{
  "routed_scale": 1.0,
  "shared_expert_gate": true,
  "norm": "layernorm"
}
Below are experts of layer 8 (counted from 0) of a mixture-of-experts language model. Rows are named router (the router's row for the expert) and show model dimensions 0-63. Each number is 128 + 32 x the weight over its row's rms, rounded and kept within 0 to 255. Numbers have three digits each.
After each expert's rows: a language model's description of what the expert responds to. This comes from a sample of Wikipedia text that the model never trained on.

# expert 44
router:113175136143079153162136136114125111196160201099110158151148061176086138122086120082087105129150179109143127104126158079157147109080116158108117106178087125135149102114150091185075161101113077
Line breaks, was, en-

# expert 27
router:094161094179110071120165156079182111136107157122133104139127172081125142185122086161111094193137145137153164076138090170069100151180176185124115072139119101112129106130145110128103094092131159
Motion and passive verbs

# expert 49
router:140083140122164082175085125153066177107136133112073170125091127139092086099062144129131119177164127096129135089124127054103130164158120102139138101089095180166120125130147079138204116236152132
Word-initial consonant pieces

# expert 23
router:141123195136146090201125194120134098121135106127113126094111123109158093152081137125122188075159158115065143111140125152168175119128093126114106145146151124104128107098102145133094121138119102
Table and list cells

# expert 26
router:123100147141183091095055114146137140156139110180146081127136150139100096103163133140102099082162123150168106138124145108184150134123104139103185096155137142123104145083197146141080056061142148
Arabic names, sq mi

# expert 35
router:182170134149121108133153198164119114126102132137131180180110134105109080179165163147106139065203108111110123125111110164137121130100163068134148166085161133087098116051108093131115113054207131
Infobox colons and separators

# expert 61
router:137114160123114122095123103138079171092156113128126173109082142130131149150104139122133120096098137080132127156156176094196043140095109083082095207110132149165104091101200116149120138173150129
Times, dates and results

# expert 7
router:100077100102149103157137154177108153108086137118121147159157150123108138117168113188170149084183170127112108073064082126097181143114154124093124127154159097164112136130097116177098105137132100
Initial proper-noun pieces

# expert 63
router:098118127100095117129091158113150093146116098101136134129121142121139135139133146132137156169125158106198074064146140165120076111224169178191145152134105127093154130137146112121171160111141120
Participles and measurements

# expert 20
router:137176169110093141177151127151189117120105083121095118110136119186160139133097083130126055119091106120095149118148186106107128145155118148087154108137148204103120168112159076135160140115125179
Genre and nationality descriptors

# expert 22
router:085137211134109136166162152118145095131092115134154160104141082117073170108135146197077173138109126101135165153126126095135109095068102142112131105167173179141058092147129142167123108138128097
Table row starts

# expert 51
router:186188121108143106070147138126087144123174107093169109139062044122169107093131161135121151138124122130131141192168084144130129137149108133162112056168111147128144106177155106101192127120151132
Institution name words

# expert 43
router:140119129118141174153151157071096153160134129095136065166061132133183101174118112088157078111132096111071192106120186137109162166119116127130082136153141125150178102124093137176136133108209133
Ordinals and place modifiers

# expert 18
router:148074109090093122160123061165157137134061156124089120104101131113129151134174077119171139075171073139178162203146109129131068121148103150118148116125181070136114181148085170133153089192106147
Article and first letters

# expert 41
router:146147160087165100107165136139144206092123101125091137133141145110105103094150159093151198154141126112089165151163161141082106153095139098180102081109116144102159160127106166095157150154156132
Geography and nature words

# expert 14
router:078167122102148112136068067120109099105146115145121072139165118097108162152144187152144090128149080120201133126134091085174136119175115089144142108127111054169087158161135155128171128177140096
Verb stems after to

# expert 21
router:129070117125128113072153141200145114143100151109185150215154130174124117115166151123086111171102124106149135135110106151090106178145139111123097087111096166107128136091088120080088114136153137
Place nouns, word pieces